Below are experts of layer 9 (counted from 0) of a mixture-of-experts language model. Rows are named router (the router's row for the expert) and show model dimensions 0-223. Each number is 200 + 40 x the weight over its row's rms, rounded and kept within 0 to 999.
After each expert's rows: a language model's description of what the expert responds to. This comes from a sample of Wikipedia text that the model never trained on.

# expert 47
router,193,229,273,222,288,198,203,155,223,213,189,181,215,191,199,187,206,211,169,207,198,218,250,175,121,240,227,168,288,245,160,242,229,125,227,188,206,169,200,183,252,211,152,124,140,173,287,204,165,124,215,162,227,155,203,146,272,157,228,205,194,197,161,130,196,186,141,253,178,174,246,271,238,222,198,171,163,208,168,211,217,170,262,133,189,246,183,159,226,145,158,236,189,182,173,200,268,183,191,177,230,188,171,166,222,165,171,168,230,168,247,265,266,211,202,199,222,177,192,218,213,242,130,254,192,170,249,248,215,287,193,265,278,133,187,215,168,284,162,234,138,160,213,215,256,309,151,132,179,192,167,172,241,161,166,129,240,168,113,176,179,266,194,219,202,155,248,239,169,225,213,222,243,202,203,245,173,241,254,161,210,203,238,144,161,219,182,210,221,167,224,276,248,230,224,172,202,179,239,227,219,174,216,141,142,196,229,253,167,246,169,188,206,191,178,203,124,250,189,138,140,221,266,161
What it handles: Title and name pieces. Later pieces and words of song, band, award and team names, such as Good in Goodbyes, ple in Purple, Best, University, Canberra.

# expert 8
router,246,212,228,182,231,180,204,139,171,223,201,139,172,160,187,143,168,193,98,209,153,235,175,198,158,243,128,220,258,210,148,263,181,215,226,164,168,184,199,208,122,243,243,116,162,169,190,232,186,191,250,229,203,179,180,150,172,222,261,251,254,239,265,207,219,225,210,150,198,185,214,242,147,240,192,303,160,272,216,138,192,244,254,190,190,64,209,242,216,172,257,176,163,214,287,213,183,206,159,216,186,231,213,310,200,142,126,250,162,169,161,178,154,195,159,229,197,151,240,252,220,148,238,201,179,226,210,139,177,180,218,228,132,258,161,258,298,194,187,246,196,157,157,202,217,251,231,221,210,248,220,174,193,209,233,232,197,205,182,193,307,261,210,139,247,154,164,217,217,235,192,194,182,264,185,169,166,219,189,187,147,227,229,150,203,180,207,213,166,247,193,253,259,176,200,252,179,147,149,196,258,224,187,235,239,157,196,253,238,214,233,194,248,268,238,181,168,227,186,189,248,251,183,238
What it handles: Name and nationality pieces. Word pieces and particles in names and nationality adjectives, such as Ug-and-an, Zimb-abwe-an, De, Le, Robert.

# expert 7
router,187,226,262,180,264,178,148,127,211,224,227,182,170,173,196,159,277,205,183,208,178,224,230,181,175,155,220,151,149,214,219,197,195,161,256,194,197,182,168,253,165,240,188,123,202,187,272,247,81,241,212,98,207,266,196,147,155,98,263,224,223,223,164,176,182,206,110,253,212,228,296,229,173,206,191,150,180,248,177,226,211,159,181,240,253,175,233,150,230,226,151,326,208,190,260,200,227,160,191,232,303,187,123,209,157,232,212,181,242,126,173,157,221,234,238,225,210,208,169,205,218,182,186,220,173,182,195,247,167,224,236,192,206,224,163,209,216,185,278,263,192,190,246,178,112,260,241,125,179,152,197,157,184,200,193,171,190,242,98,220,214,266,181,188,236,200,175,184,182,190,207,248,156,179,184,197,174,244,192,200,172,213,208,245,199,233,210,242,231,186,299,204,246,261,193,183,250,136,241,169,138,175,237,174,187,201,261,148,194,210,221,199,167,204,222,219,178,180,194,138,184,162,280,164
What it handles: Names and title pieces. Capitalized name parts of organizations and works and capital-letter fragments in titles and acronyms, such as Film, Society, Festival, STAG.

# expert 14
router,206,189,232,231,149,210,208,175,219,258,248,214,157,166,148,243,191,187,119,212,256,198,286,275,196,237,230,238,122,204,188,290,192,168,172,253,184,184,201,220,212,198,226,261,192,194,230,134,121,193,232,234,183,193,259,221,167,158,268,203,224,185,252,199,265,205,158,206,154,167,158,165,213,214,141,163,155,221,215,253,128,173,183,211,246,244,253,249,230,252,164,152,238,203,270,210,247,226,172,177,186,208,121,217,194,256,152,238,204,140,191,178,175,243,279,131,224,153,251,195,246,231,248,206,232,171,235,214,256,165,199,246,209,154,184,217,171,165,220,213,263,224,133,214,247,262,165,208,204,123,325,163,226,228,280,128,128,173,240,195,165,268,224,156,247,200,214,203,182,144,190,222,167,167,161,183,155,215,240,229,187,246,171,151,230,191,206,259,206,161,180,236,198,176,141,154,201,235,191,199,201,151,289,251,245,143,246,182,221,233,238,236,210,173,258,149,197,203,172,246,201,233,271,200
What it handles: Foreign name fragments. Opening letters and inner pieces of Slavic, French and other foreign proper names, such as Ty-moshenko, By-dgoszcz, Lem-ański.

# expert 56
router,203,199,272,156,260,215,226,215,200,177,200,177,262,198,189,191,269,212,205,187,211,227,224,232,176,186,163,226,192,173,272,206,249,206,197,175,245,214,282,159,153,124,273,177,247,177,147,265,195,240,219,196,149,200,252,264,201,225,203,163,239,241,225,175,237,276,200,178,226,224,245,185,209,167,172,293,217,189,194,83,320,224,177,222,217,269,304,243,208,162,212,106,152,185,166,219,198,230,171,278,254,172,193,202,220,246,195,212,182,166,235,171,209,238,191,288,177,249,274,214,176,124,162,268,239,216,239,199,227,192,159,217,217,184,195,219,204,251,236,176,248,154,251,136,245,203,147,216,146,279,129,193,233,208,205,213,253,205,243,209,226,253,223,217,228,162,263,153,227,215,240,190,265,240,185,243,244,261,224,179,175,189,254,158,253,257,257,217,180,152,218,181,155,207,229,235,220,155,197,163,227,151,168,257,195,183,186,186,118,160,204,253,235,251,167,217,222,228,218,161,139,249,207,210
What it handles: Determiners and modifiers. Determiners and prenominal adjectives starting noun phrases, such as the, his, its, this, same, new, public.

# expert 51
router,259,211,162,214,145,171,196,188,186,231,180,220,228,248,126,191,122,131,222,280,203,183,160,197,213,226,147,173,167,208,223,241,270,208,229,265,149,197,152,292,140,209,205,209,220,250,188,156,149,203,172,175,194,195,232,207,168,193,182,186,197,184,206,224,290,232,174,128,188,139,146,178,177,185,170,215,143,231,185,177,156,193,180,253,260,82,254,280,201,225,144,253,193,242,198,175,191,205,243,193,231,197,227,239,165,240,221,143,204,198,243,164,205,195,167,174,153,180,246,207,211,254,274,221,243,105,141,166,164,276,176,209,196,239,172,175,187,180,244,268,278,195,187,257,190,216,177,203,213,245,245,219,201,248,240,143,208,223,131,207,187,168,233,153,196,121,173,233,162,194,156,197,243,218,223,169,152,237,137,227,159,228,165,220,168,223,168,300,283,317,151,182,219,101,201,201,215,114,227,201,188,198,174,236,224,153,225,202,173,195,217,238,164,181,134,136,161,199,169,227,163,196,206,225
What it handles: Capitals, coordinates, non-Latin bytes. Capital letters starting names, like H, K, Sam, the decimal point in map coordinates, and byte pieces of Cyrillic or Asian script.

# expert 53
router,210,232,195,180,156,201,198,168,161,213,182,204,257,172,230,183,199,167,306,192,91,251,209,244,130,178,218,153,270,161,235,230,204,176,223,208,212,138,178,249,156,284,170,260,227,225,144,169,298,166,210,155,242,281,202,233,133,188,159,138,211,214,196,211,152,191,207,220,197,208,152,214,188,255,237,182,188,197,183,193,288,149,166,208,219,163,188,122,235,213,226,302,183,177,215,193,233,190,214,202,164,206,174,201,148,217,139,299,227,134,160,182,193,232,197,168,206,192,145,245,246,179,274,198,200,135,252,187,262,247,228,195,269,192,114,138,130,206,177,265,260,226,136,178,177,295,218,235,213,216,188,226,172,211,197,177,259,190,172,197,133,222,212,184,182,171,209,204,197,228,216,286,215,228,154,118,163,195,226,167,180,175,180,263,197,198,219,138,208,171,215,197,145,227,212,170,205,156,269,168,145,142,153,167,134,226,238,139,215,188,236,144,196,237,196,242,222,263,188,214,216,159,226,154
What it handles: Name-ending pieces. Final pieces closing names and parenthesised terms, such as s in Scripps, onnell in O'Donnell, Jr., closing ) and quotes, units like hp and kW.

# expert 42
router,194,182,184,273,200,233,171,183,222,170,321,142,195,208,204,228,184,185,206,138,267,196,188,225,194,168,157,226,130,197,174,225,192,192,132,178,142,180,213,148,174,197,172,231,206,266,221,170,196,189,159,177,219,209,142,250,184,242,123,308,251,233,178,243,215,240,211,308,176,255,132,237,228,179,184,133,213,170,194,261,180,183,300,241,273,253,191,146,155,243,188,179,218,190,193,200,167,185,279,220,151,226,174,233,189,169,225,190,202,247,182,150,160,235,179,160,175,274,203,191,199,243,177,193,224,208,179,212,214,200,215,235,170,112,151,236,176,227,238,189,89,240,253,216,192,186,201,224,171,195,198,228,115,242,205,206,134,252,228,244,197,201,176,260,179,204,167,150,198,144,241,163,212,113,201,236,229,172,214,203,138,218,183,226,208,196,213,150,220,219,208,162,166,200,242,138,239,319,205,188,244,124,271,212,207,152,217,192,303,172,207,214,187,291,167,153,235,179,211,184,177,181,138,231
What it handles: Spaces before numbers. Bare space tokens, opening parentheses and year starts before numbers in tables and dates, plus pieces like emb(edd)ed, Bl.

# expert 23
router,205,243,184,168,309,165,298,158,265,207,160,132,238,233,174,185,232,207,161,258,215,216,282,180,271,194,221,218,229,154,238,245,138,251,234,201,276,226,187,170,228,163,155,194,181,238,194,232,203,202,123,153,196,196,194,224,192,239,219,174,227,119,211,262,99,167,274,177,230,157,179,224,130,214,226,222,266,250,171,159,150,156,227,193,220,270,170,202,144,264,245,131,176,224,203,272,260,183,134,298,236,242,237,200,204,247,238,164,186,155,184,197,222,163,169,204,199,221,152,186,179,254,252,238,170,229,207,168,160,204,150,220,275,165,191,185,221,212,115,162,85,220,202,171,257,184,224,149,242,259,165,235,201,217,166,259,277,244,188,209,206,158,149,146,228,213,169,209,208,189,177,207,212,217,252,243,204,228,202,185,228,205,158,181,208,216,215,223,246,209,236,213,175,248,250,225,117,175,167,248,207,175,217,159,242,163,142,200,200,158,214,222,178,152,218,154,275,210,189,200,219,183,131,204
What it handles: Table column separators. Pipe separators in table header and total rows, plus articles and determiners like the, The, His, Their before nouns.

# expert 31
router,199,223,167,201,278,142,156,216,172,202,156,206,223,154,201,131,196,185,245,195,176,188,237,262,206,205,224,142,235,197,219,209,236,224,201,217,234,172,149,267,193,191,174,188,232,173,215,172,217,236,167,201,187,235,215,214,147,141,159,177,137,184,186,198,157,196,213,209,293,226,245,182,197,207,199,159,239,231,147,213,249,144,153,201,229,144,153,106,303,201,194,179,173,266,236,265,178,195,154,160,204,241,167,196,163,222,186,279,146,145,142,219,250,206,127,217,259,156,149,190,199,82,138,232,136,175,259,181,251,224,158,219,256,173,157,190,222,112,195,234,147,217,153,218,261,259,208,230,185,245,178,197,189,115,172,206,176,156,206,191,148,208,195,214,212,150,129,209,150,153,201,225,201,281,238,143,232,186,127,167,223,175,218,269,170,203,188,189,227,207,153,121,194,204,250,242,210,183,228,146,204,145,262,165,187,226,226,165,221,198,203,173,211,165,213,269,208,154,138,142,250,93,222,134
What it handles: Noun phrase heads. Final nouns ending organization names and plain noun phrases, such as Association, Union, League, series, artists.

# expert 55
router,215,144,134,217,168,196,168,242,221,222,177,158,208,186,248,274,230,242,269,239,213,126,173,172,227,184,139,214,146,276,190,196,172,186,220,153,177,232,241,192,138,222,200,206,262,203,247,255,251,142,239,281,180,247,260,165,162,145,186,184,241,177,144,213,154,181,252,272,176,211,259,241,281,191,230,133,245,236,182,173,197,104,166,200,134,202,217,222,191,155,200,215,218,173,230,183,149,238,160,213,178,245,219,239,181,176,199,187,155,209,195,227,129,156,177,277,182,177,183,215,184,187,221,170,153,248,203,209,111,183,181,175,132,162,151,124,277,146,236,190,119,293,269,179,251,155,190,212,194,228,170,197,141,148,226,152,166,178,225,195,227,219,193,213,267,154,181,202,214,213,249,219,200,265,161,183,172,199,214,239,156,187,136,281,178,150,171,170,226,159,183,204,124,212,199,141,214,160,251,190,236,272,190,197,227,213,141,168,167,179,233,202,225,201,223,114,152,171,264,220,223,179,131,247
What it handles: Dates and section breaks. Year prefixes such as 20 and 19, opening parentheses, and line or paragraph breaks before headings; also U- in under-17 team names.

# expert 22
router,224,231,258,224,179,153,219,155,221,232,200,193,153,219,237,227,271,183,142,225,237,138,242,250,152,290,220,157,214,220,196,211,268,185,130,218,219,200,225,211,237,224,239,206,151,205,268,149,219,138,271,106,243,186,201,188,284,221,202,137,249,217,185,165,270,216,241,253,167,276,176,209,234,236,187,181,206,221,201,185,193,206,257,246,154,284,182,182,196,200,193,150,175,218,186,249,230,178,199,192,233,192,162,282,183,244,159,120,193,127,224,195,182,223,269,96,199,171,171,254,235,226,177,145,197,150,176,193,228,156,191,211,249,169,216,181,264,241,168,225,236,337,150,227,152,174,229,204,246,218,228,166,212,117,208,208,258,209,182,139,219,202,185,158,196,222,192,202,177,171,167,212,185,161,129,183,191,182,281,233,266,212,245,166,174,199,193,290,137,169,158,232,295,170,144,237,220,222,275,218,189,181,246,234,191,195,219,220,218,225,244,182,164,168,145,212,152,217,146,214,224,221,262,200
What it handles: Proper-name beginnings. First and middle pieces of personal and place names, often after a capital letter, e.g. Dun-blane, Mac-clesfield, Bang-or, John.

# expert 46
router,202,210,179,167,203,147,208,234,164,225,158,264,193,191,232,178,182,256,210,212,163,128,199,208,262,200,209,223,155,151,192,165,262,272,147,148,231,194,173,171,188,175,213,129,240,207,256,166,152,283,252,214,173,209,140,122,142,230,107,208,157,214,200,178,146,177,173,137,256,169,150,174,210,201,147,175,282,188,244,232,213,217,123,176,208,172,192,227,259,176,254,151,161,123,228,102,185,149,245,142,161,197,144,160,174,205,186,191,139,158,245,247,194,208,129,243,224,249,265,221,195,222,176,263,214,214,191,160,218,192,225,193,283,238,235,217,206,196,189,166,178,193,258,142,252,150,245,227,258,235,208,155,198,238,152,174,187,161,188,250,194,248,249,244,174,160,164,237,142,294,226,192,221,240,171,232,311,243,222,214,236,179,262,196,209,221,186,244,150,240,225,162,200,145,231,178,207,176,156,242,189,257,192,197,219,146,229,215,196,261,145,166,193,128,152,197,264,169,202,156,244,186,181,158
What it handles: On and content nouns. The preposition on and similar words after verbs or dates (played on clay, on October 18), plus nouns like album, episode, season.

# expert 58
router,223,234,207,226,183,160,187,148,212,230,139,173,197,164,224,192,181,191,184,226,239,232,274,183,142,181,226,223,139,215,240,202,146,239,245,275,177,168,174,250,215,212,191,263,229,189,251,159,222,192,230,151,269,229,165,183,159,184,221,91,204,200,230,225,245,199,176,201,181,226,134,205,218,232,203,231,158,271,220,195,176,168,169,191,206,199,257,177,108,233,123,228,190,212,205,207,259,167,191,210,175,193,157,235,145,225,192,196,179,160,171,196,227,265,238,156,183,207,173,174,209,242,197,106,195,206,211,243,262,222,225,231,289,212,133,246,195,155,195,288,230,245,182,143,225,234,177,189,273,172,198,186,241,225,254,152,216,199,105,119,223,212,209,127,199,202,221,178,140,164,259,255,167,157,72,189,135,168,259,206,318,239,173,161,268,212,190,207,236,203,259,214,240,266,168,231,238,205,197,182,220,203,243,173,225,179,218,154,223,245,151,231,182,148,215,292,164,299,203,172,203,174,247,207
What it handles: Foreign name endings. Inner and final pieces of non-English surnames and words, e.g. -ov, -ić, -mann, -dottir, -ren, often Slavic, Germanic or Nordic.

# expert 16
router,194,192,227,148,305,207,206,203,243,176,127,256,245,170,196,179,136,197,191,200,212,224,174,184,180,243,213,271,200,182,173,242,110,232,155,210,250,206,141,100,199,181,238,272,222,217,137,218,171,156,144,194,170,208,210,192,182,185,193,186,202,79,212,194,153,227,225,239,233,217,214,141,156,231,243,179,143,182,205,257,229,247,207,204,220,244,183,160,88,194,153,137,204,199,167,115,193,152,225,116,172,221,258,198,237,164,251,201,185,192,218,219,226,155,229,134,145,174,189,222,207,265,226,220,181,186,208,221,216,151,213,213,212,230,210,196,216,195,152,254,174,214,248,213,241,92,166,202,167,224,254,214,218,217,185,256,207,177,261,210,198,166,165,203,253,226,191,182,215,204,292,174,145,246,207,222,251,273,185,172,157,206,180,131,190,236,238,207,342,225,139,270,200,220,170,250,206,308,196,165,254,213,167,171,187,250,161,170,209,234,190,180,195,194,158,129,153,153,227,201,205,189,217,260
What it handles: Copulas and auxiliaries. Forms of be and have, and articles, right after a subject or comma in prose, e.g. was elected, is a, to be known.

# expert 15
router,233,233,262,223,206,183,168,248,182,254,223,253,183,149,198,195,212,171,227,162,206,210,238,217,199,146,247,287,179,229,201,225,229,222,252,176,137,221,217,282,154,198,192,202,139,188,192,300,138,238,237,173,181,195,218,227,157,275,217,214,230,167,190,142,189,199,194,202,176,290,220,235,183,170,198,230,220,284,185,178,243,165,201,245,235,189,172,243,251,205,217,236,214,189,264,172,212,227,143,165,187,192,173,195,206,233,227,181,191,235,220,182,256,228,204,180,204,120,248,165,144,134,185,136,151,174,159,181,285,192,140,184,132,215,278,191,99,198,260,173,277,187,204,256,264,275,215,144,222,183,216,139,209,120,162,179,187,163,255,257,128,201,138,295,163,200,229,134,153,235,213,232,159,192,253,152,259,158,214,216,296,274,234,218,233,210,208,128,291,195,205,210,192,171,166,252,227,204,206,174,197,273,215,175,227,203,242,168,193,189,240,227,176,213,236,249,224,219,196,178,231,155,209,258
What it handles: Content nouns and digits. Common topic nouns and word endings in lists and tables, such as school, water, music, record, plus single digits in score tables.

# expert 2
router,186,233,304,166,136,259,208,296,193,197,207,204,210,201,194,147,255,223,241,221,198,257,236,168,149,197,191,174,213,169,148,203,229,144,275,196,203,256,111,198,191,189,240,212,183,260,250,270,199,275,223,250,201,182,213,159,212,236,249,204,275,170,163,255,138,172,223,219,194,202,225,224,200,240,221,182,172,210,203,203,207,168,94,236,234,236,187,147,289,172,153,214,155,232,201,236,189,189,223,185,231,143,239,214,226,147,199,170,256,249,137,179,209,246,185,256,209,162,204,208,242,186,206,150,174,160,355,211,184,254,169,178,207,149,141,196,162,165,193,244,113,139,218,223,133,250,226,159,196,177,162,245,187,168,205,154,246,248,160,143,150,214,195,204,255,130,185,134,217,256,171,219,225,293,210,193,151,221,176,209,180,175,295,198,165,172,216,168,199,197,182,219,254,239,233,193,199,142,232,184,190,181,232,126,207,181,246,202,158,135,157,205,230,268,205,205,222,169,217,242,223,165,242,150
What it handles: Table and unit values. Numbers, units and short codes inside tables, infoboxes and stat lists, such as kg, km, DF/MF, chart abbreviations.

# expert 11
router,221,197,228,228,112,200,226,238,138,224,150,215,177,234,158,221,173,136,185,188,295,144,192,186,147,178,176,147,157,230,213,200,239,113,134,237,152,238,144,156,202,269,244,201,211,187,188,223,269,197,173,201,146,160,198,268,154,230,235,113,231,228,330,236,236,207,159,177,141,193,218,211,237,203,214,141,188,214,218,235,145,143,213,269,176,179,174,212,186,242,169,209,174,288,207,177,212,177,208,194,255,260,173,194,186,186,202,211,247,119,142,140,117,246,175,102,184,205,168,200,245,256,238,264,245,170,142,196,170,161,230,198,169,158,190,226,190,191,176,220,206,149,179,269,242,152,175,225,178,126,230,188,251,216,212,166,257,212,182,188,184,294,194,200,218,192,158,191,199,155,212,135,217,198,140,202,160,163,247,241,250,199,214,189,181,279,162,259,167,218,194,243,183,202,187,156,242,160,240,164,196,157,167,179,250,200,226,140,155,156,297,170,223,172,144,176,164,208,172,200,173,128,210,182
What it handles: Word-initial capital pieces. First letter or opening piece of a proper name split into pieces, such as F in Friesen, Rh in Rhone, H in Heteronyx.

# expert 6
router,197,172,224,179,117,222,112,219,209,183,230,172,195,256,224,308,157,185,192,171,235,145,173,152,234,216,148,202,178,234,204,211,118,159,265,163,181,261,223,162,208,261,216,199,246,290,182,222,298,272,196,175,233,176,236,237,156,233,203,238,195,266,154,253,210,246,234,265,220,170,183,195,180,200,242,210,278,162,211,204,127,217,185,205,155,234,181,214,154,251,118,254,229,231,206,162,137,147,210,243,174,202,184,246,129,244,206,197,206,259,146,178,146,216,285,204,163,136,171,225,217,258,179,189,178,239,159,170,181,195,162,247,143,184,193,199,202,145,190,213,153,243,203,226,203,170,185,272,203,206,147,147,192,219,206,233,153,205,211,183,154,208,209,188,201,299,131,155,234,162,267,178,248,237,155,168,199,172,176,239,149,194,173,245,175,153,208,182,125,199,237,198,175,218,191,204,190,165,203,107,181,183,154,247,198,155,160,228,233,116,278,168,227,214,187,142,209,194,254,286,193,240,218,132
What it handles: Openers and line breaks. Opening parentheses, quotes, line breaks, heading markers and the first piece after them, often in math, tables or section starts.

# expert 40
router,204,235,322,218,226,192,157,242,218,231,234,206,212,151,110,161,189,231,202,180,257,210,232,193,220,212,191,188,157,146,207,240,222,227,205,258,287,293,139,117,230,124,189,209,213,260,208,194,149,165,99,224,178,285,164,288,205,219,217,219,168,124,227,233,176,206,204,168,163,182,227,254,229,245,255,197,204,186,261,226,215,164,229,176,233,224,230,157,203,238,202,238,178,171,188,299,173,193,192,161,254,161,194,113,218,241,197,220,252,226,186,195,178,205,161,175,226,183,200,180,266,188,212,150,204,186,115,148,227,200,247,193,252,231,196,194,237,231,132,164,204,224,197,219,239,161,280,192,170,211,186,294,242,182,177,210,218,218,211,205,215,120,186,159,293,121,223,258,288,213,194,183,154,207,190,260,243,246,236,182,150,219,238,197,180,196,211,168,192,184,155,193,200,270,185,204,183,127,219,237,178,216,230,279,157,232,159,132,190,237,135,233,156,232,200,126,153,196,241,209,184,174,172,229
What it handles: Past verbs, table pipes. Past-tense career verbs (became, appointed, took, was) after a subject, plus column pipes in squad, election and stats tables.

# expert 50
router,193,234,169,173,279,188,207,175,202,178,228,245,227,150,180,166,192,214,294,192,106,256,233,221,245,124,273,205,284,208,180,176,207,209,249,150,204,130,227,280,185,209,132,212,148,224,181,182,150,187,204,166,258,189,157,158,192,166,129,154,137,228,160,118,171,167,142,223,231,255,202,190,176,183,222,190,286,207,175,177,272,172,160,188,204,148,191,172,273,201,158,214,287,233,242,178,234,200,88,202,226,268,133,165,169,204,185,298,172,163,173,184,207,246,222,169,232,147,188,185,184,132,162,235,159,162,240,257,202,253,228,218,157,231,201,132,199,180,180,210,204,170,177,203,247,321,188,210,228,191,201,141,217,210,174,187,231,163,252,263,166,142,214,274,137,174,161,230,207,182,246,221,188,169,159,140,246,195,160,172,179,178,184,222,219,194,225,149,132,178,227,186,162,204,214,225,217,167,257,163,224,219,222,175,160,131,181,197,272,249,208,217,219,207,237,245,173,287,214,167,210,184,220,192
What it handles: Content nouns. Common nouns ending a noun phrase before of or punctuation, such as album, film, work, development, Theory of Parallels.

# expert 45
router,260,243,204,175,233,166,192,274,251,193,164,227,241,189,164,193,198,176,184,201,202,146,171,222,145,287,143,178,236,156,218,190,157,240,245,181,146,224,243,273,275,206,217,237,209,166,179,267,207,190,186,151,167,217,258,225,184,203,161,169,237,202,241,218,142,224,219,204,234,184,188,194,182,192,188,285,118,124,187,153,246,236,193,186,206,257,255,186,195,183,199,184,197,164,174,235,188,228,262,197,260,168,205,204,251,167,152,187,226,151,185,152,180,209,168,256,147,243,297,194,221,164,278,196,231,151,292,196,223,190,206,194,212,126,220,247,209,216,234,195,254,257,302,149,249,169,151,216,144,266,204,204,122,209,232,137,238,135,156,242,172,117,187,183,269,216,213,159,173,257,203,129,191,117,190,216,203,229,216,283,267,180,180,170,196,232,226,211,224,159,129,186,179,211,187,145,205,210,253,174,191,142,254,220,173,286,181,241,135,203,198,254,248,183,244,185,160,164,187,184,128,206,169,255
What it handles: Quantifiers and numerals. Quantity words before nouns, such as all, more, two, both, many, several, and numbers in tables, scores and coordinates.

# expert 25
router,153,166,246,163,237,199,242,136,220,124,201,185,256,218,252,183,217,241,155,194,217,317,195,199,196,199,253,238,166,220,204,263,147,259,165,198,251,157,194,221,173,137,205,179,228,202,206,186,194,180,206,150,157,219,176,213,181,198,268,276,165,197,252,216,215,171,227,244,163,151,155,218,100,172,184,250,237,213,249,278,157,200,153,97,282,151,215,195,170,170,250,214,165,238,226,139,255,173,219,193,191,228,211,158,200,149,266,153,163,250,209,211,190,151,140,240,239,244,197,149,201,194,129,192,164,201,227,149,219,207,158,187,252,196,183,172,209,205,248,104,170,122,177,175,143,105,236,275,233,181,153,189,210,216,177,235,221,225,183,113,136,145,139,249,189,195,256,228,207,198,224,131,198,234,185,233,202,177,166,162,283,197,201,166,225,186,228,144,196,140,249,218,198,216,242,250,159,208,172,263,213,242,211,223,225,167,212,179,239,258,178,221,190,136,174,183,287,190,260,167,201,267,198,188
What it handles: Table and list separators. Pipe separators in wiki tables and colons, dashes or semicolons after infobox field labels, such as Release:, Turnout |.

# expert 37
router,210,197,129,173,174,231,169,207,210,180,236,274,126,186,222,177,138,181,223,165,200,136,197,154,286,180,155,163,176,175,254,197,181,198,194,244,181,262,198,159,153,209,160,200,195,199,225,191,273,268,75,168,96,226,226,206,238,184,202,249,236,250,201,203,181,265,98,186,218,149,198,147,183,188,256,180,203,123,174,187,158,175,181,247,178,97,208,189,124,196,202,252,166,272,209,165,160,217,268,203,192,237,192,161,167,136,209,170,240,202,150,168,242,246,191,188,181,242,85,163,186,227,188,143,198,185,136,170,117,186,191,244,153,169,203,195,135,203,109,199,210,210,226,134,218,226,237,173,169,138,189,230,202,205,197,172,207,176,176,222,204,194,249,169,228,202,198,248,188,167,156,174,232,182,294,198,209,76,167,183,250,228,207,173,233,156,191,177,185,136,195,208,178,138,187,134,242,155,244,173,216,226,208,185,145,210,100,184,234,193,186,234,177,189,169,211,186,176,219,274,172,217,202,200
What it handles: Sentence ends and breaks. Full stops, paragraph breaks and heading ends, plus clause openers like However and because, and some verb-initial fragments such as ass-ert.

# expert 20
router,239,221,201,203,224,120,325,176,194,178,173,150,262,175,171,229,195,209,150,199,156,214,232,138,180,236,195,128,228,131,178,219,223,137,193,158,217,208,288,229,232,192,269,134,209,141,208,283,137,194,220,200,122,160,241,219,194,186,261,169,247,203,227,253,213,227,162,140,210,223,285,149,169,198,120,273,170,195,166,158,196,241,222,173,160,189,210,259,241,136,163,211,153,155,153,211,225,283,170,257,259,190,229,184,188,208,204,217,154,214,214,158,249,148,106,212,199,185,291,236,208,239,227,151,216,190,256,207,217,247,192,207,213,237,209,185,198,283,287,224,198,183,155,193,221,291,191,228,233,269,198,197,196,188,256,158,264,183,249,157,196,215,260,215,230,153,228,234,230,151,194,194,213,257,221,168,210,197,88,215,290,221,185,213,197,206,221,141,242,210,169,172,195,241,209,173,208,133,247,181,213,196,167,226,226,237,154,257,154,164,195,214,207,206,207,229,168,255,164,186,165,215,156,167
What it handles: Counts and ordinals. Number words and ordinal suffixes in dates and quantities, such as 3-rd century, 16-th, two, four, several.

# expert 49
router,266,221,219,188,236,245,125,162,186,268,153,142,145,251,250,179,236,199,191,233,183,212,112,136,155,222,301,203,145,159,206,176,180,227,229,199,182,187,169,214,194,241,206,220,193,234,245,189,193,237,206,245,181,188,194,244,182,223,221,172,217,232,141,227,188,145,190,199,178,169,187,137,222,187,163,177,153,206,201,204,185,208,136,222,228,297,182,218,147,226,218,233,199,182,168,254,149,213,169,124,238,227,192,226,158,133,207,178,234,255,163,212,164,190,194,214,248,294,176,180,192,245,229,183,201,98,277,225,143,236,160,216,207,197,147,214,189,215,260,169,221,208,203,196,171,165,165,187,202,200,161,221,236,196,163,197,143,239,245,298,225,198,180,263,138,174,181,197,212,150,212,218,178,198,167,235,182,209,228,144,142,91,148,149,201,106,245,156,159,224,190,215,251,221,223,201,153,277,104,177,171,251,163,108,135,253,190,280,198,132,211,198,165,250,213,227,141,169,203,287,224,163,215,146
What it handles: Numbers and units. Decimal points, spaces, minus signs, degree and prime marks and currency symbols within numeric data, such as 14.7, 35°30′, $.

# expert 17
router,176,235,217,189,225,213,257,219,194,212,229,263,131,95,201,157,166,269,153,233,223,216,220,221,204,282,211,212,266,96,235,208,185,117,209,178,183,242,219,192,244,232,202,227,244,133,230,311,175,161,161,220,275,204,256,205,124,152,210,236,290,175,227,229,138,141,208,204,164,197,231,198,242,191,179,263,106,268,168,243,228,182,220,219,260,234,203,163,278,173,172,189,188,208,233,223,183,125,174,96,223,221,155,155,211,218,184,187,215,281,199,206,260,173,183,267,213,255,197,193,213,242,278,186,161,269,248,210,237,206,142,195,182,175,155,244,165,239,175,203,197,139,223,166,174,243,228,220,175,184,168,159,217,229,175,138,234,240,188,271,160,229,247,162,200,147,192,203,165,219,192,200,178,171,227,195,186,207,235,234,257,229,188,204,121,224,186,182,218,208,158,180,210,234,240,203,191,151,256,183,176,193,184,172,237,237,226,137,203,130,164,228,243,138,176,234,197,169,180,218,169,283,154,118
What it handles: Digits in numbers. Single digits and number pieces in years, scores, rankings, statistics and codes, such as 4th place, 3-0, 2018.

# expert 41
router,177,164,141,192,174,185,286,205,158,143,199,172,236,223,227,258,299,224,226,176,107,201,225,145,252,172,152,177,225,209,182,277,133,207,199,147,235,232,158,188,181,157,223,199,218,267,163,279,242,250,153,260,216,173,214,168,276,198,251,248,134,193,186,251,189,176,232,237,143,170,169,219,134,188,225,199,224,162,210,171,124,214,209,198,184,244,232,132,136,212,216,183,151,134,211,194,230,203,222,277,241,211,215,152,210,211,214,178,162,194,246,217,270,165,193,203,156,209,167,192,225,224,281,251,117,238,179,171,178,220,142,166,214,161,217,190,210,138,166,150,165,154,169,180,216,169,208,232,236,247,153,162,176,218,186,246,258,190,189,263,209,210,162,206,275,271,186,136,255,156,227,199,143,248,188,278,269,226,157,152,172,184,208,198,162,223,192,154,245,197,173,217,214,132,146,164,142,234,129,249,159,159,277,173,205,205,169,185,250,242,244,210,228,135,234,178,209,171,194,193,169,255,115,171
What it handles: Table headers and breaks. Pipes between column names in table headers, heading markers like == and ===, and sentence-ending periods before a new sentence.

# expert 19
router,171,236,203,215,152,185,242,156,191,205,133,105,219,277,163,233,127,168,158,221,237,194,265,142,215,259,232,201,217,180,166,199,190,187,147,208,101,227,199,240,236,164,182,146,238,193,198,136,239,212,223,117,215,159,219,140,214,201,254,162,201,155,238,134,210,221,172,165,136,247,213,210,200,206,216,178,204,137,227,228,200,267,177,218,141,136,232,251,228,107,243,183,184,256,224,201,203,126,197,189,164,176,152,179,241,209,176,203,223,190,181,208,168,169,224,217,252,111,180,176,199,143,175,177,200,164,214,232,260,237,146,242,208,199,234,119,124,236,221,253,231,176,162,261,204,278,189,159,221,212,154,197,183,185,190,177,220,242,236,203,294,248,300,130,221,182,197,243,193,209,216,262,179,286,307,258,152,186,176,244,266,247,223,128,219,185,195,211,225,169,132,238,240,182,164,204,252,195,170,280,243,174,191,220,253,262,174,183,220,238,185,202,210,187,183,215,189,211,202,159,269,238,203,184
What it handles: South Asian name starts. Opening pieces of Indian and other Asian personal or place names in cast lists and tables, such as U-day, Sh-andong, San.